Experts of a small language model: vocabulary 4699, a variant of Muon for the experts.
Below are experts of layer 12 (counted from 0) of a mixture-of-experts language model. Rows are named router (the router's row for the expert), down (a neuron's output weights, with its number) and show model dimensions 0-95. Each number is 500 + 25 x the weight over its row's rms, rounded and kept within 0 to 999. Numbers have three digits each.
After each expert's rows: "comes before" lists some tokens at least twice as common just after its tokens as in all text; "raises" lists some tokens whose logits its average output raises strongly, later layers aside. This comes from a sample of Wikipedia text that the model never trained on. Tokens count by the router's weight.

# expert 58
router:494477437509473501493505515555490487494515500478514514506524481493508545514499489528538524446488451454498498477510498501534542469457543495486493476523495498506511514529487486451494554498538517511501516526508489499486513497463483502462518491485520508481480452485495503557498515532494562480
down0:467448533513487485507513514507469515482489495497519557472541479503459467494506465546523516503487464554534474505503517493480478493520447459494517528494523492504470471520477505505472510544521508486475521492494505514469536471548478512495482494499501547532486512464467493486510487518538537537
down1:482476525489502482494491491503472500477517486536479488449482486484498519572513475479451535492488525502486496470502513521480513521483500514470499465505485512545542463476530491503526502502541510495528521487452472481499519476508481465479531552549450474484490485468502524495545516519534511536
down2:499492505500480510471492476484517462485510504528530517546531522500498502425487483484492544531514487513467501500476548531513525491540538493470495505496474498504481455487512467486495508522523468472442490496449490527526531484465497525524508518542561493524501525526489485467498506499508454498
down3:466511462506486538514531527532512477480495462564536488509514490484508478494508510524502491490509512477476480504485483494503518552527474523524531513481498451473459487464430513499494441498479512476492487524490488499496518490477553549517564544505522501510485511525496495519487499504477481525
down4:471478510484496504485437494536527509492508518444520490446480475477496517476520512497464496491498547515539531493464507444544511490458472516477518465510498495497508506525496497507505485517473498507516488473551506463467431482498516496524536480507495485503495489525489481493526528477527488440
down5:525532526516519431503529503507492489508505511499496513489553514510471479486502528480505554502515468495489555469535497487483524513501467520503532519470508456492515518472505477510478483463485524440475496515462462506546523441514488475503472510447490476491491522482504498512516514471497539477
down6:547505478508517500479517489502496479492474471484490471515544504519508523470490512507525539534499505505498501508468521469494491537482510457494486499544521508490498493478466488503502513509544485510516486483506449487507470537479439539512528581507483494493529537506464511457445508495490439503
down7:479502488472510502516472462503530467442468471494462520475527522534533560513517508491489550488505474525500481468467496478523499496497539505485504438498507526497464487512487450511476506511475482512523512520471518496532468518488500487514516528497455541489524511494549536519493499512488548470
down8:504543481532503496494461493496577485495480488491474524471491450495496479487528515491481534494522516545512487487493509465510517546434479490507529484531487506538541558511501487485520549514500467481505506472503476514512478538503524491481468476522531483479470447529504513477485493489517494484
down9:516444548530486458520522442496509504499525547500541509516452456466551503485533503520490494491499471506506500520479488498485529503498522490514467533494505536522529504494494481483499508520467538492485492480510499531513512498508491493540488543501498526462479478477490430473454538487533491491
down10:496504462509512518496517513503474502486483511482486518495473491464472473471505483523543490508534479518546493495559455497469524478465472516425493473536447476499513549515536496528513498506479504498450524512483470512519505472476479505487501479477474478469481487529509481453515477455493512482
down11:541511514514452509438492536501452496480484477483517494455504482543475512475490510520477471432527514501464516512509474541479457525523502488519501508483477466507505484476502491470467505479523459499511529515497484498479494522485519516504485508523522547487554506525499482469475565495520492515
down12:557508503475500471501507522500493514514476518472499463450544463501493512531508486484474481532527528484530492454527498530477537516478539478495492473447458520484468528503550479510500463575498540510514533497488526505479503530540502496503476515512518491546491502517520509504518481493475504517
down13:511544512482524510517525473483542502517451537506493469520495480507473519505516506524457485495485515461538485509499459492418483478536492518482504504496487473477517530498487462515486495559484500487506535525499510471501519462475498493478509508527508486539498484504455504479508536492535502425
down14:526520505474498523526514472486452551496469489474513476492515502484498481536511488498463458517474527521527511496553502485499460528500479483491508475467512472532484537522476509485512479514483451495496500483527497459508549486530475548483459524496507515468540471498501488449560480484480493487
down15:522456535474468527493488489549519531513481489534536470495504512524519523555538513487516502459453504504487495478490495534522537466458525485549508502492540485489520524513510507546490524458510505502454477513495535467495517471524495521498515476475502509492500493448451528524488527472501501499
down16:530481480499503472506512499498500471480537562517487528436526499531494479455528497499495508526499468489507504489509494475479511515477515534507547498517486513490504476425496515497460473506523556488511508509496549517497514511521518520449525550490500476544440512473500499492485493487484536506
down17:486497498462550494485515498461501529500490486484509566496525491473504514491533511473523513476510485453511532480500524524507474492502502522517454490523507483509522507549532492494500450480492522524474535515491531512542502503521444535461465480491473502533531462492523480448512517473503552519
comes before: "9", "0", "2", "1", "8", "3"
raises: "raf", "ID", "TV"

# expert 60
router:510461471546456477474544513539491495456535480500485524491489474494512530533493474551512502457497463481501485496496490481501500458514542476493469491526553488494497518533507501487506562503510508501507517506516475484509485497467496487470505493487523500475460480464494499519492518537514565442
down0:518503521578519529513499480532507539520530468457493525458495497514466466475503493504518489493559493481518523453483471490513524501509483512517511497497469502529515527519476487535467490490505479498484498489456494526535457528479472467497490490479496481476546507527506479495550506524559523484
down1:451508507499514474493535546526483518455491495492471496493487547485452492535508475520543502487479506505470510484522535478521508479547511498479497491489494468502424465489502492562512473498503482530494485482513535492512553498498510526500535501475475555504517515489528495529507503515525457532
down2:471522431495480510491474517520496502551505476487486472494533502514518538453553478461513521524526470499474502493520506528514542491496549492493528502556472500482443460523499498496484453474532470464489476493499486479481514516494493504530523510541505502486532504510538482512471510471515490482
down3:447485506521453489544480503520497470461464442494511507493481474505509505489487503500515490483477492513543524510456477472481508491539496473464491522532441480502456501501532529488510506450461456499511484490481513476510492486492525525482488533520484539525502473481500483507487498548483445530
down4:457490557491531474499533526503553496485480511516468496506517469482541443513530543490533507486531536524538479509538489535451507477511496481498500491483500500550529510490512470528488512460488462472544502509511491485483536491500472497514513540508502506537497503498496506518511563480466504493
down5:513483471502497528517520441489490492558502488538480545502492499496462459523511464534474480509516496482499480521484468523501519512480541505495495466522490503510542494474539500521467509512480522506526487488498484511511509453442520444470480517508476511511522505520521493457461425513508481495
down6:549517531525499517483470504508492474506521534540467519525493473490462478492487473534456482512506492486512514520536475475475520484552477514474524504515500485429488485472520495487480558507506532499444489541492486518520485499475475518513511516487534502542545478508502478511505512441519480510
down7:509537488531478538490491499506497541511499508488530479522481514466488501489562503507512512519532511485543492412524491494470539494491491523519498497504485522535479519481492517516504498487470486518524521465509514472473458476499477560500533501494518486532491507558500499435497461538493519499
down8:496511531509502490478514471453486489510483497505452500517498523499458477494461552510487569504539521513542498520505473541484431516514484504460488523497522486499501526503515487504511557524512492527525494497488514510452501504474536536501513530506518521450524500513484477488480442494526524507
down9:500538509479474542531535482456509562479465457488511512532474489512488485469495523474503519482477481523518496508478511481486464532430523483505504494505496473503491464503498448502479522451504490497505521537492513458534470504471498499514506463451512497462515487507522502534535516503495510450
down10:463479529482505511489498463428493543502500522520497490486498471504485495500497491491446473479524501493530514498472519512500520504522480498494549451524510451484513524489512506532468467517477458516483482539515534510542510557535482509466505496490519533545508532479489503472504485485470443514
down11:538507503507498519521551557480488515478508518498504561516516536492522520499506506471451473539484491458504488494447505481494505469517497514528520459516512511466524499511528550487490510515510503496491533504482493453506502493540475484523495537529510522451510479488462467467450536496515486466
down12:563475507502521484489489504512491470504457495488496465473493491503470514517516504526500491543511541533481481491519515540501509488509430457556528537554529500500505500528490486473473519468486506521541506503464498518504528511484464527482460506482501521454523502504506476488502536546502453507
down13:494493479532520495466453486510541474487505480540517467497517516452513490515519484508529486507532462479472490512505496534495483478484524530540520504488478484478540493520529545463532532492462507470454520499489516532490532510544532511539492502509481491503481544484540494475501447518524551504
down14:518523511491516466535474501541548528460491515477496509473477446477567508463500522538524495467548511484491489516499514437541491490518493513481510483481486465482461480481541486496489473479476501487524500547486539524472481506499469481473481480511505526484501508473502499472518535512525463512
down15:476492509504503480511502531522559554491474500454456528521520460437561491523504494514531493492483499524528477486470470496522460486548504503475497491496470516512534547502484439540500483512494509480504513497516509461531497498487484498525521514473496494468487452490504494484494450511504479504
down16:475464472560457559468518553542500530500512478466510519503479475509478510468497470476468486491531512509507508520484546539496459532514530510507459517502506482501497483499478497523477502471480483491467530513477502532503492495511485510488462487535556493525505468491521528539539507492489528531
down17:449526500481537543486487526516512520531487500469478455455515507517509407511531506511486490492515535501522514465528521479485503478473499491507474486480539481515495484513498568506508507514515501525515475516494525479486491493451499478457475495507522499511508486529523469504468453456512493534
comes before: " |", "°", ".", "0", "8", "7"
raises: " ft", "ights", "FC"

# expert 34
router:515464486550489467499494491509476498486518503492454488500492448500498567520493475506522513448493469470504455507492500502508517479467541462498466467564515507486462509521508477470490533492530514508497510526535515502502498536487469493466521519488514528467485497497498475524479518548500541453
down0:498475468540480516532489539527520482487495473470494537481505486484537542534447501482524514482503494478538479497493503492549467487516491506519481514521474522500504483529528462519489529494490513527469501525491534472493507504531467467476515504449520542503497434469485511511477506448529548486
down1:506492534522516467540537520516533500544487487496512529466522468517520490466546521496493491491541523522472537529500519514501549531484555467479532462502555514509514526496466490469504527462492524540474512478502515528495493482503537508510472475458495526500502486532489511543514525516471518507
down2:508497482498462475562539490499522474480516477535490472518504516533513507508476484536523474488488505519487492513468501481477531514485554510526481494531460511534504535479468505517502530562493512497463504461503502482464488533520489500466487499526485467465488533528521494466499508499534440553
down3:514530522510512531533479479519549482459523492509479503503458533505520529497505490494522499435488478500513494503480526542542515488512448485462487483520470454489485465531516489494509514480505491502496513489490445460530515530473470510460476471532519496542544503493470486530546512485485482485
down4:441465493515510472498520503494523523507521515456491495514514498496534553502534515553495512529545493496549488525522469547485511491517522506498542531502441510495501531532497490471511492436496538501466484475518485494500477484467508495507498507501518504538519503502481472535541521444503523482
down5:479496504473529515455489519456558514543509504496487505472504491500461503527499495448477508517460526477472525476490501479529467513449469503469530502495504471541493485477442487505502515504486488541523492457519477467519490519459480480476536469512546495489501498503537535492501504548516516512
down6:552481482480517479544479496504513441511515533520520536516535527514520543519482516511505463501487545485538488468524465532494486494514495542520474537470518529535483471545552480491474518488483528523510494481529499506505492457518474495485526510552512486506478458482488516489470484485475505480
down7:478476497492473487507488491550427467500496503495463506446512505498488482506489511464461485507499479509548496493492501501500516475499502455480482508506532487442484525500490499508473531504502560502509460562466523503527492498496507533522436504482495535477489538518440518505515510491514477506
down8:486494525458477487506480497492521493500523500473488489520512491516518506461470501503537484529481499526520511507502507450530500474483555468513477538528478536484480472502514472469463552511482512530497502497527516477475485529564518490462453509501503487560481484499512512452485550491470457509
down9:490493492465525512515458476451517539484523517502513484498521508481536536501495554439506535454511503583500480482487493511459492466517482506507505513488514530463520485506520493462530513483468519517488522467516476551512510515469471491484468474508473524492498528479488526510511516520496541488
down10:495470461455502497542480451512514517516558499510435481509551507513514549496510528492534482531516519509514476477521489537481527489484448502455476523509467483515502517476492483506475503501484531500495500527491501494541481511509503483522481479489524462542489510484521500529515446498466536532
down11:498495511502504494467511480494569497563510555501485485465520469533493488539559492506504484472520495480514521471492431508508489482476459530510491463517539532505487481475516489534504528536547501473488516488522481491494530510490518476489505499537481495486535528516470474503455505493481526483
down12:501492511479499511515495505503477492501470527497520487462520520527509492522490463487494507556518484496538466494481519487510506518588471492468493461499519534499509466475537477496458518521508508504531498476529454467520484500509530443499483490487512491531488460486467480494435472527500460529
down13:487504514479491512492526518491456464518499508464509498480496495449494507510523510481540493475516510479510474516481506502526514507502459503505466482499562511514465447540457504528492473465473507495463498476483500519533509488444486493477513510514439482493521488510469540480454499436498511452
down14:507530483508535463526488502518512488470465471520528494514530473494468517476490508505508479525539479504541509497497438507541535511502500527483482522460492477507499517474496492533439549493480517509518514486516469520540465490482484527504504515502464458515468518493521445470493463507466466455
down15:458522489475477506436490509501524474503469515455531489485472542521499451490516556501503488513498525490512500497505510451495504470491556449488511509521490518492513500493537520509495483444471449482497455492503514490483469481505523528501535521515514551505511455490536524524482505518493532503
down16:487507525500512517472495508495457498493494479519572492491495495522489515467549487486520503502482426493493515496518498535493555522497540490531499540501523524468512473465508547446550504502492503509462527495484466509503446518490523476487525497502481531493526497481504508479520461520529475466
down17:460525488487542514511478493527517495482500497552495524468503512525527538454534503479508449487526512521473513514528517517504475499526541519476544506502502499524467486509445511476473495491517507531514515452481544495545561500498513481502524455500498503515480495479484534465516506496448496537
comes before: "0", "9", "8", "1", "2", "7"
raises: "dom", "mp", "0", "nd"

# expert 40
router:496479454492504502461492498534494490485506473456463503494522493469498564514495470514526516475490469430511485512486502485495528473478514494489485485497478500506490526521474489432464506476519499488517516513519493470481490522474471490452517515502568497503506461500541494509496512565515546483
down0:460507502482491499506507511524491507518534518513457514540551522504496516516499517528486466486474510531557478515520530459484502498466472466487539489451448491533519551506498481493475560471501514469469473471498503524518517483515475526498517519523499499507509489519517511478484511553445501528
down1:529435470473475476537493482489495463495543481470532475500503491528510474473567486495458489492527563492486472470505503528521506458483503501497490469505465482500535488523450487469541488483525495503493496485536512510495511509467501499507497484522521450486504539493481530482468518487525460499
down2:460508528487477481465531494463519517532491519471491481541485475465541468526471510487541527510479504570537476481487501496509501520510520491497524494496449497499502468490461505527487525486548445476511496542467517494501489514494523500566505488485469520518519519492496507552530510524516486495
down3:531488478489532558491511476478477540517485497523482486487523546535473516506478547507491515534476522504469465505491524470507486499452501466484500507511523512509513456502491488487452553500549509497515495474537521511504501532496470501472518501512518504517557534498536514529470464557496530489
down4:512486518501551486465533505492482487500454545515514506535535499472508449520476496482476519503466526471480494498512494490537498503500506503465496502490537492498467500543552506523502513514468498481449491440539513501474531527514447490493489495505521494475512534549494474533477561498474510500
down5:480439507477514504499445532514459466493479505513475495512530484490507530466524544504543550505493498507516462531496510483477510478521539509486488469508490476484505485539516493478509500483528480467497497519503496487534466517544499507415492524492516507530514520494498514529509534508516465561
down6:460481496468516462512496448527480491507491517505483533484547526517514489501449447520497505499512489540485502545510540526483496485553491519473532492480549503461515497464513523503494511527492515447520517468484492542518494500522527531485499514485511548440493491491456492499514512518499470521
down7:506481457495451515501517531505506454519455534474509476502521494493486536479526547493520477477516473505529502505529469533521510527525521503484498456535525521473516516557503492508513521543511488479496463465468507505512528494491518561506517447482479485480465512496496548471489495479478506540
down8:511522500447506485501545522544489482487503458472528512511533514537484519485528502499476512555495503473541536509489483501534499494516482509505484489471516531483500497557518476495495511485492499490460516486444479479513484466503484565536471506524506536482508501519488454470545540476495522538
down9:492521523466516514454492481509533510508505533476478490505514558498540521507515524454438519506458509496538500496485520480498471517434501516504518477512458496486505513484522493509498496477515516459479520469442529510470512544493508485485455473524526527494506492454526510493543521518463495488
down10:509518487517529500531465489521564486496508472513469525530520508463505458505491499462525532514516529492545495480480459482503514521463448533532535515533483504477462447494514520515504495495491503461469491478542497483473541502452477466487512496509535479479519484473518465502508460506513525495
down11:539515496496522524498484502523519492475523485474486532534509507492546504522536505490500486502491505482529511567524486514492461545468500489518496503450494526500489540533463525503517437492484462480489516478495509515548443486503550507512514458528496480486509492479506531464470543519486465497
down12:494507521503502496485482502527542550493502521478490522558520510509497512519502468509454508526529569484501515512501505476440499506503475515510482458493473503477531481468493497508521494466445515462483462470507527523467563497482556546520483477475500485492470498482495486489525478484503514478
down13:563514487527480491545488464456498516527509472539517564528451485523516507527499520544511481497499505513480489493498487470510509529496485517506515486501512512529478509463470498523518484516479480497513461479535524479505474553504557485509501505495516533499501500477537514512520560491459484450
down14:441482498451514460524559450503498476435452501501504489567512524518509528508499468445494546527493492481510452490514463520480509486470498514502507484497505522531514487507493481497507512530481506492514514502508469487483499495464513498481527467505487492462514538524491497517528479497518552496
down15:461545562531490470495554462510490518497506494525534489470512499520463485474528487486530500496502462462505498489487445523496495485497533535471523516525544532485501480514523486507469460488505479490533505509518506512471519478469498535532489520498509550487470542500537491523516458461523502493
down16:469506501471481519455518509512500476530482477491507528481475524492508526461501467522506495474478459500528484528536503502487507470506537495498505528498518491541483533475491569530491516498501474462465487513468530482537489495491479517507475496477442533508579472521466534486488528522519468510
down17:498513512454521516524492476491523516491523522503496476477482485550547509541530506492485540488451526493504486497471513489549525489489564488490489504481484472488507502489470521477500539501492508532496530501517512530448517518542478504451510456495498501521532509482496505505504529494584455501
comes before: "1", "2", "3", " |", "4", "5"
raises: "£", "vert", "ordin", "els", "fic"

# expert 1
router:503513464509477484514506493531510456490533483482503474434528464486512500533506456503497539467493505486481469501503489487530507435519548504474465480511496494456504503554468503491502529505535537508526528528464488493492457490510494478491511507480517514460497485509495494525502471543531562497
down0:535481517480473501496516551472493525477521529464485503499497543479510501507516516502485508466509484514526495502515468466498462464449518467540456517515529494494479501544489563494508461540518505524520493526499491495494493491501509551481455487504493540538446505482535497490524504517443511517
down1:517464463513466531478512535504523475495481535524525518505498499509476500468466483511521462509501469476501437511566504495496459485508524515481459523497520509490517550509507472499531465466466533473512480510498536494505537515523481506519462552468539470521513520507536470502511518506476525488
down2:548513511494477491512485478502511526479499506499486540533541507483506496515512435546521446502487445482488480490506459523499499500501489513500504511481523496508475442508475487467510479456526530499515492495452477448445522491524531509492495486513487475512497476500554492465520541527533470494
down3:503495530511462524459535534499502516492508488474490512547512546475454525481519518510506524494505452548531491507510524496482474472488525512501492452469503544510478503505461477464480509467479492478532467487547490435499509496476512488467466517501490502503495498468449501494475539515459473492
down4:486543513518530520513479459474480441498529514474510504508492463489486445518480492513514493488489465505509493529459505505526497479502544464479540513468500495490486536550457514493524526517454492490511489509516467518547545516504569512462464502500501477497513484518491504546471481483483494489
down5:469510492508474472539493467538516513516504506448472487515520481483554504522499499505487466504551484468492499523509480527490479470550498493531462505465480473457467561512485517480517502503494512450520515499487480546471531497495496506505498481501472471479505473503488528539502528464508471560
down6:531495474493516508556497521506522490502501507484518472493527503513514512513454516495510482523496472511515484522526499469517459511506489509477467466504524451537540467490493538493447483534474513529463513480522505536469498547532519462458474545519538511481520523522483467538523488466507488464
down7:490511504519481514510529517486488462505481471507487502475548471523527532491438487525519534508437521493461506507496514499484522462465505474504477466487472498513474499476537498460515499499496504517488513479471479498520481465530515551519503502477467462522470503494481503504455549485502434456
down8:516454512504489483465472485502556522471493533483480497514523425482477527492491504449501480503518555478551492523498478449457474498506485522498500481453483489491466525502541506522484508516498503460496480518489520502508542511493463506543488521478479495503518528478481515497518522459475466483
down9:495536492484516482513560505519487500540499495448509523488521542465505502505471510574496496495489499506464487489489480498469531514519526474455527511494541493517537472474480469491477487491504478530520524521480518512483485477485516512503461476468540542515514567462472515501457507495483496533
down10:517496477521486485523523543525499508492453508472476516523493503519479498521468493486467466512482496545483515525509479513520480517496509480546500512502485535512487478463483492460509558496533460397500499481521480481501450495493481504493517511511492507464475476486464500509537540524464520494
down11:514503478501465502476486494471484553507527543498453439496519508488433515486491524498494522527498448495444510478523499476539491488473479502531538473486488483490513500495484469492569512467482515508497463505506486532504490505497481478440489539494494521461510480531491484494480514490488471521
down12:499540472528473548467514522476481511544470493521479502511518496460438482539449530482508496543524509497496469485498506499456466494523477495487508513468542530513541543496474486510517480519477496467478491480489468464508513497514472505430510526498525509497479479493528484534513496524497509528
down13:534535469519503501479489560522481467441499508472459492495503467479496488497512528522509515522530463488475518464477479513536526505540451465515536516487503465476501507499506481462501497473511493472559507489487499488470491518508495517452495499520431504473488505481488531490507517440498489509
down14:490498478534498474486487472506505482508513489494463534543467507513484483449530486507470479466511514473492507487533515509464548519487475486490515528529500523488523463468485492483504486484546493502463572480483481518467557480499484491512488480444479518486519512471556532497487484523456515486
down15:465502503508485481451512478506496496497524490490543530482500528538476534459494493523505468524485533444551543499511473497474534493507486526506494480459464486501505531527466516478487511525458501511521524510503558507519475497537491498485517500515481506512523449523454502516466508506513570505
down16:504558474520508507520562508493535525524487481483479470546510515458533493526527497499461514484450500496523485470551497478511479523508453474489460518488513490517510465466497482517487459473466485532514497497512503502497481523550488489511507533491543531497489533485544482521488486484518503548
down17:520457458483526478501500506519528494483468471515516552487489518572504510474513502498537490529476516523555497496498460498542487492510508531518514460500494461485519570525475521487527459509466531494492511516472518494528546536466501530516517501484545505517491509496481543501508502512495474493
comes before: "-", "\n", "|", "=", ":", "=="
raises: "eh", "aching", "en"

# expert 24
router:499479456505472494470514527530456464468489483478499502498531497487460499500502492495548515508471491501487460439469530501533511500515481455467467483513557549491471467537453466510479522480526491517526505495537479466497482522500489480479507536492531550516500492469494489494482462499501518488
down0:498503530553475481520491469497474547537445501471510513494504497502502491495510485514461525450552479521507488490528496484511512539531528513522507494482487468488513519478474525510507547535515521534523464517504549489464511474536504506462484483465514487527479539440502488543527497527500489496
down1:472491500468480475447493508492510515488475526508531517546505513477481503477528444507483549501469531464452505486544484502489449490492469443517514498505469482515508472484480484527524541505480534518468514499519482532462475546483493497500519473479472507490512492536481475470517503469457518518
down2:466500482477504506545529478482515519499489461500512502485483466476487514510497517470517490474490499508524522490521517503557493478471498475504496493552491487529459522451483521509497503528529482438507465488488498511462486535470476523431558505504461521460507497521511483514504530520537547487
down3:498495467512506515476523434494482501536464470499501467487503501487520453521528492530517464508509490459537496534497533493530538512454504487489465477529478529499487482504517489479495496502523484553466531475489487521511481482505495450552507464546494467518485506471512548516504540485474527476
down4:530489487486485498550520471482478502518510464517520535513490478527473502508477471470492475463492498473482529549521507487497527496479515490490477459481488507527490443508485514470498486543513563507538516518487551529506540536470491481497511467509478483531510515533490475537466453541488481475
down5:491492517459486533503459449489486488481518502459492489508524505485482498471524449519506483470497524464544507545468490503531516460496499519459528475517527509518530501512490514531505506501470458481519483553503493491462484487478511502524489440489538542511485469440524473462500491483490524509
down6:478476503543481460517489514496543499496469471477506523520500498534472502498466486493480476487500500502478540501521508516507484521492546483521509486473475509543540492478553478489507487516510518536500515515494464505527476536546529515446469485547553477534489476494515507479523549529538542504
down7:530531520520516484559478506521478498544481528529528472472504473498531527558472529503497562474498487485506544513511510499475548494505486475456481473521483504527508484499482491483473490517504471493527506486516495482492535473486477479433489514502522492468503528514490503525491515574530496494
down8:487501530544473515541501478503503490480525541476504518465561483473518513481456548545520489509476493514530529487505480491500501494523471500537532505530485477498474503505535477500476530515474504487451491463513495488517487490491526486470482473470506469462466495543503506513462509423480505474
down9:433514532467513489496529545479519462489509528506483509528532512528480495498490520484473509485527453508534503512496489461508518522503497476507543468504476493558505499470443510491545515464538493482548512522461501496525497459465517506484523509491498506470504491513478488481479514471467488556
down10:493481508500528485504506477481470463548477483501462492515437513511513494556488515490521533526468431528517484463451464531524508516490491502561495525469523483505502515547514491514482470500511503498539502516478530469522494471526514506485493487517515455503510506509534460506487512454502507524
down11:495455503492486519481514519486511498520508403478527515481536504487533508515486527514506511523485458476551515537476521493486517506528478489528551488520479480571504496477472497515500488494493478527532506486530515532451489482486476510480492527527458505513502503491479506499501490559501541518
down12:494490535503512487495509437465473466472500473530476504524459462513472501515481539488513475540463460490516458496497476497500500477540498541445527493498529540506489513519515484507483544527535457474502503495494485493490446488491502465505463510463499527495514508501503532519485463494548475479
down13:506562471477487507471464510509473478512488461507529483512492496493493466523529500517519514530475467485471469481487474459517529465500508514513484514518487491510524519488505465508507517511478506514538489469488538475474526472509538451442505472540459508547444497476526470543491471515502508483
down14:467513508471489512509489512526484501515534502499520512510507509501474533501484525476521508475483534489496526526516490488512534501507506555472458452484539509504516472519492448478526453492469513489470471502500464497486463508526495502573464492497488490534535485528477554482520516453470445488
down15:519522477508494501487483438494507507491520481524536510502475485538488515496533475504525504494542549471463503483535517510513476506453510471475532466483499466517495521527482485498481465551543510498524472488497506475427461555489456491484478502513495540492522478523501502475498517528468515492
down16:489486498520497495484521512511533528471495487502471513505484485465495488499493459474521495476504489516548524492487509490498463480492544513505502555497485485478491534469483509478550478508538488481478476485501538494436530495506512456461539484473547495530493481476523485537537452530440510530
down17:483499493520461489505455472503515543500443450502489507497461515465489496483474473513559453476468540533480506504475488476492483506502494478518504535490538537507520516489544511531505552461519515491463508524476478519495504501537509543531486498486471488519468515482503485460516506510498533461
comes before: "ed", "ing", "ation", "s", "ion", "ions"
raises: "ance", "ing", "ed"

# expert 53
router:484487456517493482479490516536486488479491450469495513479521485489481544506466459517519502512521506442496461503487519470521527478488524518487470462498501496508483540521503469435476520479516488487510526519518507453497487519468472498456485519488533513510517454502536476518503502559502538455
down0:496551520494529458529539491492492523465483517516485495535511516495518505496510481520545506495513517533569471478514520449505465545484479488516535527490489506503495481521522484463516506514472479468491454471498513514560494520532524512523475473493535494542533491464505526510507475531514525530
down1:530510503462489472452514514460521474524475497471514531499470509521493541481514562502484531517482475485472496521501537518540553485531529508492461468505504522496512417525483533530495506494530512495514468492499492468472506522465479507486528503501486481484475511553509508515492532485515463505
down2:494492483513504512506498469501485503508506482518485526540540482501497501495494498496456497543469512490525463476493467491507484504483474498492532520473465522506547506476524507474471493482527492450472520513515511456481503460507486514541496528518575522488532496540543527503534471557531540544
down3:500447482459493482532508498493500512499505506468502500535519542493501508456517523502512466461531497432548509493539524467473533492507485523495483464489469512490519540445537474534499498515486521524506483513539460509508494522493470502536488518486452498480507532486505461460461479480505498514
down4:493500478526497490472450538469541490501529474500506507456502503436535499495508501433489522496513490502525510486519499497477507495463473490513512541475436504527466484512484510501496515512497531462525539538478511492497529513501465516494538494509528523518479537517498504491466455538521543538
down5:489518511492493471493521530517450456494515464513543511488480517488480494504506472529533493508465468507526489465476462468555479467479519480486522482528486487539463500494492490503490527514519479496539493476512488557494476503537492506471526486490550508491464479468463496514543493561518468475
down6:471493560472491513537484508525525482489472482506473495464521531487494483471527492479502522520474520502495512502477524519530478483507483524511502438500507500455495506475531535514524473505526485564527495486470490464531484498453522482491505456539494493482547456528448488484500478520493461500
down7:512521511429496477481516501502480505527442508482451525558485516498496481476472537525510491522478494518517502527520499481525465572477475492562497498503477489504488493514484554510466511490521516479494509465526522495496510475511503484556512506467489524499535520525496449505495510529516518510
down8:509508509475511499525495540480508522518442471479496503480498427471514507535523491501481458470495479503467502506528459480486528490547514476491499494466519482517512502486500502518518508497514447484483473503520489498510505531526515515485487490471466528538546463535464523483518564478549477468
down9:538537528487505493521460514527455488501490518503465493487499499497468420500532510509472488486489457525449490519481505496517491525560488442517530555523500524437478504453487501561528508495504505500499509514488485517479463505511493533509516505506497518506526486471491511521500508486507496530
down10:511496523462475534495489538541515458496482492505475520486515471456505447489491514503486517515465576529489475502520492473489502509458488513477501456528555506499522496485481455524514472499472505464511498490517441517495530542496553512518511508472512522526476487472521488477468479504505511515
down11:527503438471453452544469520481539500515482540541526479510522562522514483501485491502486489499504470513473516500534472477506513480494543481503486529517480489483485496492493488474515466452495523502516509496511527460443499457518515513473546495507527516499557503494517513521514534521523502499
down12:494495473461493491568513509467520526524516488493538523545515536522487513454509506446531515510506484491550470531471504551495498523484533485495496509529490479515488458505471507534492485546514539531509525489547488487529525533469521536497497518546517489528499495509530505496488484516541517497
down13:490521555505511538480517493475560491523513551522446506521471507475536508458514489531506525512430537502508513524475511513509522499501472493543517485477552519458482464511533510505506489523469491530514524484502465475472450485482488502482510499493474512510487461476510479476507532515504486509
down14:534485516496479496534534478491492500507527452561495509508461514503454509455476500513495485515488520523474512507505542506507478495534516487504517495522459515517491466493438483420503496535492515514511512510505474521511520465510470484444491492486460541506465518542529496482473505480467489510
down15:507521471467513500482480512472497532513520526504518488514465502508498488522513467517473549455486506470541493523454487503507474499484551515521508516538569533522523485487500521517527501502496491522485503493473455529479485531476508498539470520505468534548489485516531516467516482569521496531
down16:506498504535497469451532475475536499492516528521495476528510457476503529515506509528463458527525512515530461519530542523534456466526519513497467531515539451516511531522494489505478478518473495448491513520493499525550496547512501530502527474522531494549470495510496524506507498474505507515
down17:452462464526478573476468497524482449505465477499504471481501536475521476509509475532573461489497490507501492488480478475497536496500477492512503484504515468470508509483521504474461524511521479479477461539475519463510448532481496515472494504513479505528477519504486518487464494490534500497
comes before: "1", "2", "3", "4", "5", "6"
raises: "eth", "£", "2", "1", "era"